From a checkpoint of a small mixture-of-experts model trained on Wikipedia.
Size: 10 layers, width 512, 91.8M parameters.
Experts: 24 experts in each of 10 layers, 144 SwiGLU neurons an expert, 4 picks a token, a softmax router.
Below are experts of layer 3 (counted from 0) of a mixture-of-experts language model. Rows are named router (the router's row for the expert) and show model dimensions 192-255. Each number is 128 + 32 x the weight over its row's rms, rounded and kept within 0 to 255.
After each expert's rows: "raises" lists some tokens whose logits its average output raises strongly, later layers aside. This comes from a sample of Wikipedia text that the model never trained on.

# expert 7
router [113 193 122  66 158 134 113 160 180 109  62 135 130 131 182 112 120  89 107 166 132 118 127 133 104 116 158 102  97 101 113 120 166 118 130 139 137 130  96 161 118  73  89 144 142 160 117  60 133 149 142 134 166 161  77 116  81 100 145  87 148 138 128 120]
raises: ";", ".", " ;"

# expert 20
router [173 107  68 101 128  65 158 189 116 130 127 123 146 160  99  77 104 185 154 146 126 149  42 101 164 123 197 112 130 208 119 147 118 104 115 163 151 120 140 128  90 110 110 123 157 110 113 173 146  85 119 109 131 145  37 129 123 118 182 116 148 149 162 129]
raises: "\n", " (", ",", " and", " a", "-"

# expert 15
router [127 157 119 114 168 111 153   0 137 150  80 137 103 129  97 155 154 124 115 161 169 170 126 133 121 120 121 121 102 121 110 137 172 113 103 109 150 122 169 144 190  73 182 106 151  85 188 125 118 155 125 201 108 126  76 110  97 184 122 153 163 118 138 158]
raises: ",", " (", ";", " in", " and", "/"

# expert 16
router [120 164 127 104  82 131  83 164 129 171 136 132 162  91 113 151 118 120 155 101 120 160 142 188  85 128 123 119 153 136 217 106 104 106 101 131 145 120 134 124 110 133 153 124 100  84 191 116 135  76  60 153  82 127  68  74 187 172  79  96 154 105 172  82]
raises: " and", " to", "-"

# expert 4
router [129 167 112 129 160 125 150 190 131  92 163 112  81 171 139 160 150  97  66  84 116 157 138 155 171  28 171 147 161 162 159  94 181 101 126 122  85 141  92 126 107 130 122 135 164 185  68 115 117 124 100 134 149  96 191 130 158 118 139 129 130 127 114  74]
raises: " the", " a", " his", " an", " their", " "

# expert 0
router [138 169 166 157 138 134 154 104 124 129 136 126 161 107 173 132 144 122 146 142 107 148 145 110  90 136  98 143 160 148 126 159 137 141 162 179 177 161  81 191 133 101 119 151 109 119  75 111  49 201 191 126 157 134 114  99 157 143 139  71 154 130  95 129]
raises: " The", "\n", " In"

# expert 3
router [113  97 165 142 133 211  91 157 196 132 149 162 141 134  99 176 128 124 132 158 109  59 120 180 137  75 111 150 119 120 134 102 111 135  70 127 115 103 132 110 132 115 151  66 155  87  98 113 158 108 130 146 145  83 142 115  89 103  86 163  89 122 128 117]
raises: " ", ",", " (", " f"

# expert 18
router [ 97 105  80 117  80 102 117 131 167 212 126  83 138  78 161 106 156  95 127  86 153 112  89  52 148 190 154  90 146  62  97 154 177  97 109 199 134 161 133 105 171 142  87 115 125 157 197 153 135 116 129  88 146  81  91 147 149 132 114 100 148 142 149 142]
raises: "2", "4", "0", "5", "3", "6"

# expert 21
router [170  91 101 121 171 168 124  76 165 148 134 125 103 113  93 159 170 141  98  70 125  76 120 124 142 127 118 130 115 178 166 108 172 109 118 134 110 160 136 121 137 154 159 135 138 157 125  94 115 110 162 191 173  72  20 113 148  92 150 146 142 111 137 160]
raises: " in", ",", " at", " (", " ", " of"